config = dict(
    num_hidden_layers=14,
    hidden_size=384,
    n_experts=16,
    experts_per_token=1,
    d_expert=576,
    d_shared_expert=0,
    hidden_act='swiglu',
    moe_layers=[0, 1, 2, 3, 4, 5, 6, 7, 8, 9, 10, 11, 12, 13],
    router_score='softmax',
    normalize_top_k=False,
    routed_scale=1.0,
    balance_loss=0.00821,
    balance_bias=False,
    router_z_loss=0.001,
    init_std_router=0.017,
    lr_router=0.00198,
    vocab_size=32000,
    norm='rmsnorm',
    norm_eps=1e-05,
    tie_word_embeddings=True,
    optimizer='soap_variant',
    learning_rate=0.00336,
    beta1=0.95,
    beta2=0.99,
    max_grad_norm=2.0,
    batch_tokens=131072,
    max_seq_len=512,
    train_tokens=1252000000,
    max_steps=9553,
    dataset='wikipedia_en',
)
Below are experts of layer 8 (counted from 0) of a mixture-of-experts language model. Rows are named router (the router's row for the expert), gate (a neuron's input weights, with its number), up (a neuron's input weights, with its number) and show model dimensions 288-319. Each number is 128 + 32 x the weight over its row's rms, rounded and kept within 0 to 255. Numbers have three digits each.
Before each expert's rows: a language model's description of what the expert responds to. This comes from a sample of Wikipedia text that the model never trained on.

# expert 0
Description: Names, dates, past participles. Common first names, month names, years and passive participles, often after commas or prepositions, such as George, October, granted.
router:146168148130137133142145149080159137122055140148088057136069101122156140156121151110175120166169
gate0:108132137169160129166098157100128059119052083103117103139093118081106116142115107182171096108155
up0:113160098161139118130140176142129158128114080134125147100161145159137120105122141146133110139138
gate1:138111143148108085102111068102142081198138132129083112112080171132136152063083091124089121117196
up1:146143069115154168108137126150125151083094103085200161093157104109160084095143113152097158108144
gate2:207108097101143106138118117158126159108129159098092183164118067118189190101126123108132106111182
up2:115148113232135163153111123103093160167125128133168156141124076114105115066152121170180138110023
gate3:117118097145112129084197122125137104092106122184112169093102074156160118096122146066012138132100
up3:124134093152122088155134125142159151128163166150142129104150087131212148126070176091092124145143
gate4:133106162110098158128138113092165133156102122110148136105101029111130119134080154106162126116136
up4:153135107120127157154153144148085111055143135104115118138130181147102077081188138093125155144087
gate5:169131164108103147164148123215121148107182128126167163096084119139125142131180127146057185124136
up5:099082124096066162110163108114121105138087109137127112150121118141101111134119120157085159124107
gate6:153130121127097063171082176149095181098120113109103140151168110164113121076097182145150024171114
up6:054080104110127150077121127156142098164141137182099129077114185122154147179147100140191128100146
gate7:145141146158162107110129087127116131139159114123148101154107153116117137138139118140121147214138
up7:113083118163144119090097074102100084153108113144136079135106055142108159171132124137150062166195
gate8:132117135150093086084198080169165147107147122105105118130184156144115120112149140137125155133141
up8:206133144097164080136101196085119098109179146061153093163104132141100174099097110170155119105097
gate9:141129129057207173140124119223176127105096118148084115109122140168125182128115132151116098136111
up9:148211125086113124131122141114126177099151156217132112102092149194123137153128164126150126108112
gate10:083171122116189140120166193147153150128123131087151150078119110124186138183076079106161127111120
up10:083171076113143118134125143153140094098118140136132116122151116141152136165051155104146169145109
gate11:112170150080188161129121138079127111128173137163136119187132144141114081197137121114140129174148
up11:164110086107081082112086152182175097138079090135111169111109126113126091089101075142127166106133
gate12:139200160140098093121122075097098162173071121167123132177097152142153090127091123080110056122127
up12:117112159128077123141150224169145138133079120056140077108134149096046097147075125179140165092141
gate13:112081143147150144089151105087202138120085061152098090128067074140123087116123121130132149073091
up13:167166077114113112162094147196109100148135140101096085158138099095152128159128169134137176106164
gate14:102122109201104154168147190121127094198124183140071118104205054122074107162160095113078119145170
up14:131101106195144127141131161119088144202137124138077081139110107095081153138171098108091107188167
gate15:212103170142098167134121130054107172140133115149142109077085070160138105189195104214078134144085
up15:144133137084144100128144075168116088100092143121124159159147125057211138104124135078124113135160
gate16:094123121174118067076159215113147133145101126167177121121073094133121118157132138131118188138178
up16:128152195099137136146096150128046134150115183159153118052112160144095111095141066157106175159217
gate17:158122106168106163106148091139151114146107144087105110130126111143074107098203146133150142111114
up17:131107189123127205102160151126114126115149133156146126140134074144115110127129155134159143132110
gate18:127145119166179065132144150091199141129184156121078085080134048077105106107125148081139165100139
up18:190175119101172115108082140110213173163126151117076129141154095145101170101102126114147130121080
gate19:133122148141096157113155144099107115139104152139118124155076209143161094123136104115152124128145
up19:063139114099099142099186187145070089242105154151093138117146119143160059119155158114111112104135
gate20:156108122106167120135152116135112133168144125132121101050149132129123106116089129109147123162095
up20:143135132119063111083113134104105118142133099115083092157112181121191162098167119095085125121134
gate21:118079121114128178127095136106155132146175137143125130138132122083088142144138164118155133183101
up21:145144116157123119107179120114098055131109148059123148172115100144111141143100116150181142170105
gate22:190131154096125122139207127093115129084109071103068088136165172166229127089138121095130115070172
up22:108123118124125138100083202124136123149114171115133118095150156096139147108132099103110103171098
gate23:085167097151086122129151098148110112146143073186126162168135166158085108119090088151105108177177
up23:201141162155083157141111144155083132117133125089136177127140117125144155092156151071145142085112
gate24:143095154143099053134103103170076120081140098183188069121070126128117073156094129136102095094171
up24:107142141125144142099112158121179168186112095190144166111128109127152164116136134129159102147152
gate25:138156177073158156149119159125121157141136103147152100176181123146131148142114141141142170183253
up25:124164120128090133068137130143129121142062178109096186183125059092132150121147129129088124064150
gate26:163123117134098152129099164127132163115103132062159134095131049158162174114196150103140112069122
up26:049125149072126124116164142131202148121174105226121130096061185104130175120065182158143167144138
gate27:148120096100079169126102154213163043089109074086170126115144097140120152108118099130118132086201
up27:128136127101160128117094142216130131142136095114175094073167114120152160102118128153163151145089
gate28:159139082125139116113109133082131073099069134126063187140170108078146107140162138096135167140198
up28:112104080138122165080141137098109082149056127114106114116105147094109170142141089106131108105141

# expert 14
Description: Plural s and is/was. Plural and inner s suffixes on nouns and names, plus the verbs is, was, are, were, been, has.
router:172096114166133171142156151093141146171075116163115116163067081159158154180130157093148136114160
gate0:152117121139129116105102212182183094089136108098066115100150181141126123076142122136119150051204
up0:165083124100165159127137118144101201106112133117141199169134109154118159160141169120185119119145
gate1:152113088178123118193067082143104154131172125185091138154162116133159157145076117092116103066115
up1:081154130107120163082121160130148125178134127045191130130141120112205049088135161172143113163174
gate2:099095118104106146155166202117150123142150104142092116103131175184128129167099146133131219168140
up2:118136118170106176105163149102166082129156142147095126113120133170075115161131162156119155106109
gate3:200186083157108130087153034142145106115098057121108185187159155138133186138159080157171142135085
up3:116153165137186111085137173150105139108152143152150139108106161142159117168119142157134129080080
gate4:130199102143141159118103140111144165150067159139067173132145186106120090111105135118118099097136
up4:099106140134137124131170132118147077112160105108111126171163164106114164125153106151126139196148
gate5:229095091136143241137138183185138103174113143161126099085105131121078116162104132120053099161177
up5:063162168109129112101144109108102142128156105135100128152141121136139161164105088115153203092092
gate6:105068090119128157139180153151069169107130148105187144117167180060099132116121066065135111136118
up6:153131105058145146096143132131139173109101183138154167142115159105156129113139133147126127107136
gate7:129104186149125135162148102070121138044144163131132121134083131183138170120122119125136114094166
up7:094117175139134114137134121102126150105147169119102081144114087213090175172096119111132125092124
gate8:134184114106161106159159120122178138080154140124102154172161157086097128125114117131143111068121
up8:151120175054113141123139147108174110086085127065154142111122121127171122145139054128156125057136
gate9:075129038123135175141115124138150158150157140137164140135135081144189200121150146109130084120146
up9:085086141115140176073204106098123100164134101142135140132149116129031094155183151130102091156046
gate10:117124166167145158147149149145117147149161160122154198110152121101079142151122094099153109125092
up10:064168151129156145075123111132183161112139132099099145181130150122134069106142162098178118102100
gate11:189093165147132180170099180126081192141131080127145103083140114109156190168090132174124117124155
up11:153099118123092159096128128175133125123162170101124118168117084141090152149170150070191136136102
gate12:164152119129148120106115181127125168136111100043088120151198113123176117117170124092123128152123
up12:133114159116143137105155122106134129141120123175171135124076127125096105089109102163113109100123
gate13:121096096092131152170178130137130188106144116118137179081105113111097089140157117162123092123117
up13:158133130139127116127119088131108097182081110129146131100145141174133132093087098024112147115171
gate14:116179109130099099125089139081112120140203121157106121096112142109203123119152157153124071086121
up14:154107067105144129134170118161108140127080181076114055159148129164109119132168086117108147150131
gate15:116141090149123201153124113174139184139119151176203175096137138114199111108150073130081141062105
up15:119138167120131122116129118138112100098092091100149147120141161169103146064117112114152144161125
gate16:125121167105100087164128120154144138106160158105147130168105163109133095175119108139066093108149
up16:121095180145134153142147101154079105050210141125154165152087110118151135159143196149122099136123
gate17:118155127105122156124118096080144144088132172076089164184120138148106141134173130130120134091143
up17:208173161148120114151152108098098156152104130150117124096041139148147125154103096086095089065146
gate18:110151158131117113176069141092101173145150146178108157120165198110125107093102087130175099147052
up18:150117086125114134118142081148099109153121173136210135094150086127171102188145081122150160105128
gate19:156128162203115124196098067159124123164131082093105174129114069117127146150162104112171143143155
up19:028100124089094147098125241130151087136133154184116104071130136139153142112100176092060095163086
gate20:147193161090126120133131142120120138160094144145120217156074123194154172109099053171088132143127
up20:162105133137093122153155125127150097061131197099124149144098152165109156155192149110111155116150
gate21:179156111151126108138158169122213180111156131161124124147215144187154100116158178178124131128091
up21:090142125138150183118049149088136121139165128078114147063101124073144076120128139105126175117180
gate22:157163129161125113092141100086142120111185131149112105054073108150077104210133120195080143152135
up22:165150131084168130069157139071153114083111141135071149132148141185113110156097204137125160075114
gate23:045130147139148117161126188112191147203089098107137133103112104117129177131108085158105145133129
up23:104131077094067096119144110168140192108125107141185106116152140134124132148124119126089072165114
gate24:132127140147123119168168114151116153120130194098124129157145124195167104196158116174098154102195
up24:152134162162131192156146070144134152136151186100101174165119143167145115124130098105158126142158
gate25:161114180086117170142139166083102174163145119158111205128148123129125161082185143070105083134136
up25:179063186094132136141177140107046119110195139114080169152155105159130122185139139128097172090100
gate26:153160131129132170079145147138167155138079098110173147137113134143108118179104122073099159096108
up26:110101063130121160122124108078133178149113111109123104132090097177072119119094116133188204183230
gate27:139142132121187181152128135126135127113091095168117130102131116166113118188181171126115118126046
up27:188104115053141117134202125166109113109108120150106165074136152117148161156147083066090183112091
gate28:131117123146130095142134098167091137112151146142150120167121110118128134092147200101163148163157
up28:079146153112109097123166134076162179080158203102081158085138087077131122140116133146109122113107

# expert 8
Description: Infobox and heading markup. Line-start dashes, == heading markers and infobox field labels in structured Wikipedia layouts, such as Born, Country, League, Preceded.
router:155172115154103125148221197107146187113080082173124125099045087139111143166119188126104121156158
gate0:143159085146132136149111106139157198174095168184146158124103079134114075108114132085141127109129
up0:104145127129154157165183196137089168112169122133150163080121097155183104114121137169100132199148
gate1:131164128120139147120110114125102138096084174099189135050111113108154087105187150180117121126072
up1:145069142120111149097148174142118141146181133178106131185096169142137132124147072107077065148140
gate2:169088100070092094146137113134170121115141201129146084114100140143109078109175154137166171113157
up2:075170153137108136128105149123152169109100116149141157110075125154144120152097148114149175092127
gate3:129196064112136135154152077145110103121097106125107109162136118088076148108136085112106083076110
up3:091126156091210161129061181115129110159156139133155093070172132155124148148139163149109129162177
gate4:107119154126092119149113143106107126113080104160124101094113138143143089126108141089154119141141
up4:138138098132112152122094139098130145133158097190108115118122124107140118150077137103106113120166
gate5:116077153152082167122146110093077108147125126107126116083090089119158082149166146114200076092170
up5:118152142195093169172100162180074143120152166135089163093135175154080110151158071127154073142159
gate6:079148145114163099124114109055147165102163067085142178064193121164100128198193131137134094137151
up6:105113164074167126144142120096151161107126127115096085119067067118148053149128167139141135145125
gate7:179129199165066104060176150118152100112078154082110194155111140130105207186183165117116086113090
up7:151163163093154137139170166179157129134083148093135116181173134079101123121076166135136133179125
gate8:121097141082137142082148154166147159148113133130154183167034102097168131147075156101153082124106
up8:087079135109177116091148075120103126150096134111175137165122101078139137143103155125125105161111
gate9:047103146084125177164146114135135160113060120155091151093148130093118146097147123078157082180118
up9:113123132083118117126109186110057166139163137155143130154153185111112142125125146090104170088165
gate10:137090102150086100156112107128120114157099141163163134127121060107173187119121147125128164075136
up10:161098104105151138132147119142106168151084122121048129105105150154131082115119142137094088152153
gate11:137161213127123126128112141148156174102114136142060141158102136155151127082068104162116151188058
up11:099089138159110146117124146102111147106126124136134112148106142202122097094128146091121164155139
gate12:183098161196132107144092115110188169127140161131187150091142164083147159137119186175082097101163
up12:127087150137145176131160120082169176090187134161178183108127180103098162123159122098125112105118
gate13:155102086176171200108075130095154110063097133124103113153103132141081141120125102196173134129153
up13:090095183083072084147160133180087132195147132156132142126146105123167100156153159058070133112120
gate14:081133151170164155142151136143082171085064084138169067120197150106102156117108081153138148089157
up14:165139157121172112129176126170164175093157181103145141125084116145153068084106092146109126078093
gate15:104221138131187155089147163176110129170164138101131147104083107154125110110138103157129104123146
up15:158094157130075107157115102081071141129139199153075141072118104131121142124133133089119114087152
gate16:098104110137126205119163116166152113145112112169151151135179055119141154145131088146122100125173
up16:185121145092146084149102110133152163138110133071143116186080195204151125137144142131171153102120
gate17:164082092118093112108089109133139128077163126135148158132111136110146105145123164123184086135159
up17:101180157131182154122194151117105158091143128168121178135124117182132183113073139133064098122112
gate18:154104080152169121114180140110080114110187130128097126160127131093148101113180133096107178119182
up18:119148128155120095133129107137109143168142118108213117173106154116104144124075130092162095106152
gate19:054103107160134142088164114121127141101073103163115086136127134147099154094137122104185094137160
up19:155188141094106111183092140098103128160169138100152175116113074115179103144119139174096193108088
gate20:082095079082154046167152085176131109176135045115178108070113133125114185133076129109116101116120
up20:104080106085172139100129155159155136158104131183139113122131099135121101181123131090115174090157
gate21:110106163158051110077106114131146233167152104110122106123214147131096169141057164060184119121149
up21:105130131118067129133167096092121129068088157096166102137058119147121073097127135132108112120192
gate22:149115117178108115174102065177083121159080135115197116211124105125113126124105083135162159132117
up22:195151104132094102108116120146131146152123151135166138109080132164102140118107069162158138137153
gate23:085115089162137113181142164157132158154141163127081101100118157135067122117160057118089166140151
up23:089118138094116113099122113116142083108139129187160135141061161145176111120071111110142102163135
gate24:179157107127108111075166176123134166164135130144099165159147163125060209112084128112096129143167
up24:121117122210061118080186116113133121174113114143098071154124070130054144125188146108133149122138
gate25:040174072074208152106078092142100131186116120145102121095101094155096145152136165122178068143111
up25:154120125121176161100148139142111135171180127096116135141068173114115136168129114076093186182113
gate26:118135071150137122176113099128070113145199091114145145159125099141141143107126157142065117103188
up26:120092143072135135075088137125145128085069157169113131108153134146169115152147073151184174129112
gate27:130136035117160186146091067101178076143099139134097077123100136079213152179133143136162052136077
up27:107179102130134160150116130177124174170173139166131160161144167149121111098160127143137091150125
gate28:094067132179106104104141107158113081129141082065121151135167146117174132080109094124063150142151
up28:096133127171150071062118125213113139149070048100081126092117117134148127128094130103060179125132

# expert 7
Description: Institution and facility nouns. Second words of proper names and compounds for places, transport, media and organizations, such as Road, Air Line, Museum, film, construction.
router:157103098121145162156150214088209207163061073188132149144108131136128153182108144090152078158161
gate0:134122141143146148136131152101112100120146128085169118143085119096131141141127103125139166183148
up0:122158129189141130171133134102124120148153154082156156201116146139133109146135184101093135144091
gate1:138142161128092078100144114120119144120097124059149121160090100120143206183103097112133126122130
up1:065150112119125148093116142091135179128150161149076138122090129152125096158098151191086113090069
gate2:147133113122061102161166087124112094133119132156094080145141140132104159129086076134132087101110
up2:126094128141129146076191179146079095141129116111144183189178141129110072129107121110151114132146
gate3:114184157149118158098129133124119155103133147062175204045153186140173145083092104088167097170151
up3:127137127178120085064129157112104202113104100097078121176107167118072158145101180195152188153110
gate4:197144142189161085103081152127144136149155132130093154136090107126113137121165125158155124136155
up4:130167137110154092082205086091117122183156188113063158133103159134120119103135107108107178138150
gate5:100131141123121133120055120158141182143075152114128131145126065127119127105147146163142129132120
up5:102076137086163134113123075149115140172083136119137162144110060156151101100098139155161125112104
gate6:061148128117066230125109154161139157160133140192147188113153162190175132164115135146127128130133
up6:122116139126107124103089142126165056108094109118084120154109149096135180153132148103138144071117
gate7:143086152114094182164154161121108098139166140123172217126162123156081128065144108133082120115121
up7:087113124118166157119142151120151056120151163135164201150194129140051136122155129107089149108127
gate8:089100108154149148145110106119113089117117140193137165138156096157078138121106104108123139113120
up8:111126095126068113126147181170123162159116121099112112099097171118137096137173162169101163159160
gate9:078094160054085118140123088153142207148128149131145130168090142094086087089151084142140179165094
up9:130090166100111112139113128121098139160094120095113160161096220088105140132156142153152226132117
gate10:131161094150145082186153127112165101149178073103101082154194086130133147124167049107103117150160
up10:133181186079163170154127100085163154113151151151141046097138064163074130093105109116104092143187
gate11:107132168173179162166117129080159118154130157172180138128142118095208100119085125134094125130168
up11:159097135131121093120135153121142160125125145088055129130119126136118127158162123146128094112120
gate12:138168196109125093086174147124167127105115128132123104102140125170152152147168168142168117149096
up12:099094140151148145116118176131105153103104139122114189111149098091175088119181109150111100135105
gate13:123115099143103118150176136160139068101147129093160169110145149178171137086061160123172106096149
up13:084121072136146115134136120086158088131186114162145136121092174124136124118089160115163081056116
gate14:117157172143131161123153087152149149183038122106088137167108149185146111075170105128149105114114
up14:061112147107139108073101151093151108093131155141127098121231111109167146124126141125125127159155
gate15:083177155088154168163140175121151093122154130142158094165140121157110071189165109093121132112099
up15:155081115133120152081150093130099099090093116118116128145115142122134131099136137169087150162155
gate16:129117164080109084143101120158112123162197111151156196139140176070130088158150136104136126168154
up16:171154132177151165110106108073173158110112134118068106140116147116167113101115163172093116159151
gate17:145143105084127124130145103107157103116126172118081160110122218143109167104116162171085143136127
up17:132137117138122117156116130084141133129123170112145082164106192142144154160103140122113131126120
gate18:148110107143071173082122107151087133069176143077209088137153128157134143076126150140119148112141
up18:163103147119127129139106104163086117133172110112166106175145114124122226203142090163075119105062
gate19:157139139151145123115093171166114133133099129133131111184162180020142109139140083090174179190146
up19:062110058145092156173131076069131143130185190114136158091168097221154190164083187110126129112066
gate20:202172107097094170133175184091129103151139127040126139089102117116153190135112147105123147153133
up20:098088166162161106085160084178109131128110132153123148169172151108114095120110098203088139097181
gate21:124146127104130094124124206104141122150129158096117180200113113114134113094100159153041130153162
up21:136093156100124112106114109144145145111175143073124184102099138173103182120140110127130142081099
gate22:081136113168117138119151143140100155127146137151148183105105111137155156183099104124105196152114
up22:139144156089125105160062123098157083160149102130136098145155109124047122127120162144126073120140
gate23:140120110132161155128083160149129125177098164111148122050108145114151119116105136110091094139143
up23:171135089088100097135114148117107154115153136145082090166113128109128079137137138080083177139134
gate24:101146098099123065119108104133184108102088191057134116077145160089173111100165183121137071157181
up24:091071165129135107131114142104116144122118115087106135151107150088108151110138131140143140178146
gate25:131145135142127164112123133098055124134124062094159163167169155160127128172126169128079148190158
up25:103113127117050061076145115155070127076110116110113115168128141108111108113105101149095152159109
gate26:135222094091159145137101158105110145127108110151153132074095162173109117157091112155145136154146
up26:124127125184118131144132120178081122099131149085116161206129092137110154127113137130071118105114
gate27:175110115143112163119106136119135155104115166089120176132090102140217204151125171115152213138125
up27:108157090155168132083060196079059140069106126085184131102114098098159169188096100102141144115104
gate28:159144077105147063133126120099120099149139101151133180075140100140135150116096135063116231104132
up28:130095139138119152106168143150108171139108126100136099101099078119153120174144126080117131123119

# expert 5
Description: Person and group nouns. Nouns after the, his or a naming people, kin, roles or counts in biographies, such as family, player, elder, population.
router:143129119184099149160166170170167196117090168176122139150119092148140192158144151145151124150168
gate0:131091113088148168163087120134123145112173134087131111163158143115135183178100169119110124093125
up0:092119090157096106102130166088098111134132104144140180091142072134127073081112109141134105159149
gate1:119136140195149150194154103147139090121158110107079177150207175098147164133171138136072120133116
up1:178078116055099138122183127149142155125136129151109112194074145097099114081109172114101107126188
gate2:152126074208099147144114178148128103124137142201114158157088168086064124093128108148162144070132
up2:098118195058132137160106135120146145067094155102151147119141107163213146091116129044044160162096
gate3:158109183179096102151208103153132191154146203165189163207174187129122114125096150115120098048127
up3:086109079084137153070090160113072114129125086155047139086181108118127158130135126118157156157093
gate4:109144128130134098132090078093081118105087127103127163113127146092143138127119149141139152150134
up4:131133150130142125158132166191126109119132086100118095140133119116114108126197107116106122167109
gate5:162128106133110097136104124163094165111124136140099132132102097085166162141133122135129100133107
up5:059169137097187150147154157171147076078073168136088132140105110139154142101103132151117167142158
gate6:137090164077160181123093155112097144077044095158146101216162147157107058100118143148095121133092
up6:150075116144085115141153070158156107105114127135093110128110131072067151157112138134157126100093
gate7:122091072083088161118121111135132127123165195144123048079146151145108174191104157128117182114081
up7:135150093132170133099134147155143169120146153158141142168137090116118113137161112134118138131164
gate8:081128143173104144074119190137085124135167115093146111134116106129099174172126156107106135151098
up8:075126173091173136074083182136170121192124161109171091135126124140153144133133122112117107143113
gate9:127079103185160119170041108123142085112101141068162143098150120140139094210088098099112149128133
up9:092181170117091161111121120170150158115127117106143135164129147078152114073110086120124146136146
gate10:145188184110171108129105119131147083176113136158135146149194138091144125133124090126150088103102
up10:145127140092089089194181158123106180099122118131109134170174081161120107175163130085125133132116
gate11:132162168129091133177175140112116095090111116127104154088143163145156124160131191182061117127216
up11:143117109137127138130106143174142169165105123142138136080128105044119116100177144132156128094106
gate12:130150167094143155148122135132128080086125148158150191116194110130176165157134160118114122116128
up12:077123128113185159155175164151134094173155120104150117178142119158152137150139090144119173100093
gate13:135103165101136179158086154083098144146125139124174091131137133088109128153116111159111119140146
up13:141145153206073161177074134116094106165160099146081144098179159082152086189128131159138106083165
gate14:155119151125147074158079049101146142178114139089156124172165188149158093124123176067096142255117
up14:101082050050179154108184142137132134079134121101136131128145083109109149155225103109158092107148
gate15:113119123128085129145076126165124106107131112146157115095077127122119173107104155089122120146114
up15:114117145071153119130137108160136144117078182156127140166137098117139106115143183139137174125165
gate16:144124118127189102140162134187148092144117130157112142136183117186167165130185116161133208135078
up16:101140108149073145070073152141118141126131139088151117139076129108124106137124163139098085111148
gate17:155124156136081163206146111130174165114163171128098152146102151112159112099144131100087110144152
up17:156128105146177137164114093126119171142131185113153126104076167129170125126131110133079136120160
gate18:141160159157133154176119100149098166059131143093134070081181122106131207136135186144096085153153
up18:109087120116199121092140154128152148187120152134084188186103095172112069163107088084132145103139
gate19:160143095140152133126123129176075139115124094170098123073144165153116105183119129118118084128092
up19:133099096098143143124161146148075114137171114145087134033160102153136117176143138090093085128108
gate20:186124158120082086174128083170137104124108145051112086144123091109174157116121122092161125151165
up20:107148134143142136071062158124128124169134131150154104123070143145126147136138096142116125119255
gate21:186102154160174170080204163137099185175101117100167166099159137154142066109074152121150162190096
up21:050109082092127146129109111140107105170122098178090152168101137131138138106244161052191116152196
gate22:115045086164103127111152174123110183150129106082104146095106124153135070207175165128110134106198
up22:120104127097135153126112167048122144160095141114122154133129164125140136147148111161142152090135
gate23:116154100219085093099227151133083075165148166068125125144140178155147090095085127106106094167120
up23:157123090104097102152139135104110143191137144136131089142137108162128143088147136097133098180082
gate24:142164138167127114091134161199135090112147122100117136102143104135158073101105122202064119088121
up24:177156110132086103091105119175196130095135099089132132129147106142176103073083097173126116105131
gate25:136100082181170086110150161103097069190133166104131155208169128189114071164107182108111098081119
up25:174120172162108177085067145153036106107138103170109124074132114132116147199118081123066083117148
gate26:111114108152101084083112111159146113079114154170184116136098122135137096151107148152092147088110
up26:114052121133178200126081125088089127150116115153100129158143173101096143133169144068171099155118
gate27:180204131111104104150165112116128140148141143121128205116165150162076070106084121120118099102105
up27:101117074128129096099059136183084106086127108083082080099120135070158188122188152143136072104093
gate28:199151123132058136129169165160119118110101116111117089131122110118151087210120157159116133119115
up28:058124153101143129123126143149119139111066094153141144097190073145102180114170088122178087136101

# expert 4
Description: Taxonomic and East Asian names. Pieces of Latin species epithets and East Asian given names, plus accented-character bytes, list separators and and, such as la-tiscutatus, Ru-isheng.
router:152196132150114124137138144079153134135057110151075080129064095114147147159104148087168135177165
gate0:132102112179095143066104137087113079203138141116110174112085115104161148086101152088120163155111
up0:128102148111131129169097190070158136109130061067111138094155153187104091091137122197089136133143
gate1:159172117061163169083153157133110140155136165102115096104174155087111103201104118109115169084147
up1:083135060143150112140108117121118132124084138093109145158103103141031108095126147172091196168122
gate2:185102145192146121108182183087086138120135120078148135176132107081155174087127142096146093175162
up2:089135084147096117138197134102160134156141170087097125113130138141150133165075126107111130097167
gate3:151110093106133143134187146150155079159083181187099137108108155123190135189072105191128117105204
up3:123090059156144137132081205145130123127058139134104125109088142104092073097106116154121108124082
gate4:118125156183126104132128143124126160082142144169143161119061115108108117179097108080086109080173
up4:114087065089070143167101138160089148168120130152150150140153092110140081082162138126130138108105
gate5:147082104139167128160086152135126147183186127157118167146167093138119101169130182143135119136132
up5:071153151069133124174129130117136134161187087164095153184146155156123183095157135107110092104095
gate6:123126131095098142110171133067143163132120172095178118140138177107093144153073203088171104182121
up6:046112077151163111175102108096170144139096171086106178098122124099128133141094055103107179104122
gate7:158170116093082134163145124119070117139094132127111161147062114094136114133137126171150091096179
up7:143107118142135121142152134194179133120109163172142099137144123162113073108112089079127130155122
gate8:142136112168145098087149125111146152116170127152109102127104076121156071092169119095255126124138
up8:137185043105138155086173131153162092145195186101128038158109105091182124158170145115100127075129
gate9:174161147150159122178126142152144178123176156117118211156095118189176080143140116092138131132091
up9:131138079158186159171157134170160141128071141095111155127074140149195109111107108212091137096151
gate10:150132161116165138100139130135114103200075202106145118101116159164142073153113106098105153087144
up10:172085110117118111167130110109087148106196098090124141175119109127112103108168189109117137155126
gate11:058128137167095098118131154134130193050123098177196166148106151118125163131122137093125088157098
up11:145043115152142072148190135123165145102131104097103151102137142099153124063174047124093128172053
gate12:141153116179153097114200119156142116155092100131085132112127107137125174153116148082195135096115
up12:151116112125136141176144184115134134094164130080144087207153103149104097131126154162162130160180
gate13:160148204121135117166117147129166055186105066105104105084088127198102116076113160134155153065130
up13:158140174061093092131114150099084118189084114090102154108100110154127119142082175055122211097137
gate14:132128143135142101197076110149143128107139129164109090118138127095129097156188102074125082158129
up14:097105114110112115112111106158120194156126109127156099100136127109126130143145152089160140173115
gate15:117142089113110132089148137167096131163130060088045082133117157137101157173099167099146063190147
up15:106191114062132067090077116130074150171082136088102122087133149143056088117102126121134078161105
gate16:139124088094133104140161129143125135083130139187135165149086110116063138073100095143173109135171
up16:104117119086144181122101130162145132156111132114122186103087107126143185143144121161111115104089
gate17:152127164130101157149105161100076111079142127157120134154139136133105135132176134160184123076107
up17:117166088160178166108162110137160171085123093108168165158095121189127055083123155125095138160107
gate18:084108136139123250152123049161089194091156168157191164112102155161168105130129156139127065159143
up18:095162092115115125133149146052130114142152103116096141186134161045116149125132087182149119138120
gate19:117142114139088159176169131161140077128149117159129062138127097111090099105131077085125120127072
up19:122142141119098133139114128149159075090132080105114134181117153117065132132127067053148210098122
gate20:147123082156136102177110102145073143165157158088079079156159086111188125116156147166089114159091
up20:146214085126122072154127156097127097108153113083133145105151107092165157182128147166098183159111
gate21:147180159034136118142099158138138124111105136089049084144137130131101176140136046103187091214089
up21:178104112104189143093126127154155119039135116133071095112115133088134143118112100167170154115148
gate22:095075102123136141145104076104151111058106149134071154221128135099117167102131119126106127167117
up22:160154102126150108090113153147143094138091147187153120106124121172125142119106152134162115112107
gate23:168123165189132133138105088132116170095158129125102103104199151122179183061119115054158114127138
up23:136050057100109103124147146123120154132098152149182205141219115139168108123204121097080183086151
gate24:134143156115122121145091210142113121120142116087132121176091172078080108102172057116183115170091
up24:117117077118132132095170123159070150071133124072088113079122151100113116104132084116144140144139
gate25:131107129162155146058149113125136113120097150069147081106111140128199201161155121134156169153149
up25:178084104122124149146154197152199092089208174145110166141118127088087056112105104142083120159135
gate26:111123146109124149134114131124123122081117150101139090138083159127184155139134082155070109032130
up26:105164088107121172090144079115162104145126091061122203106134146093076092141126122187141092099111
gate27:115154056161119118187138134105134111163138135138183151097131090058227110155196153113145119102122
up27:131120083104133131146198144116146116147117144119150121141160119134131131084164132095123134106129
gate28:111125143105162146091144136122147138124178073132092109096144036127137129212175166093110163166158
up28:123125155156093094124178064153111160103138202170156149139097152136150143127070075104135110128126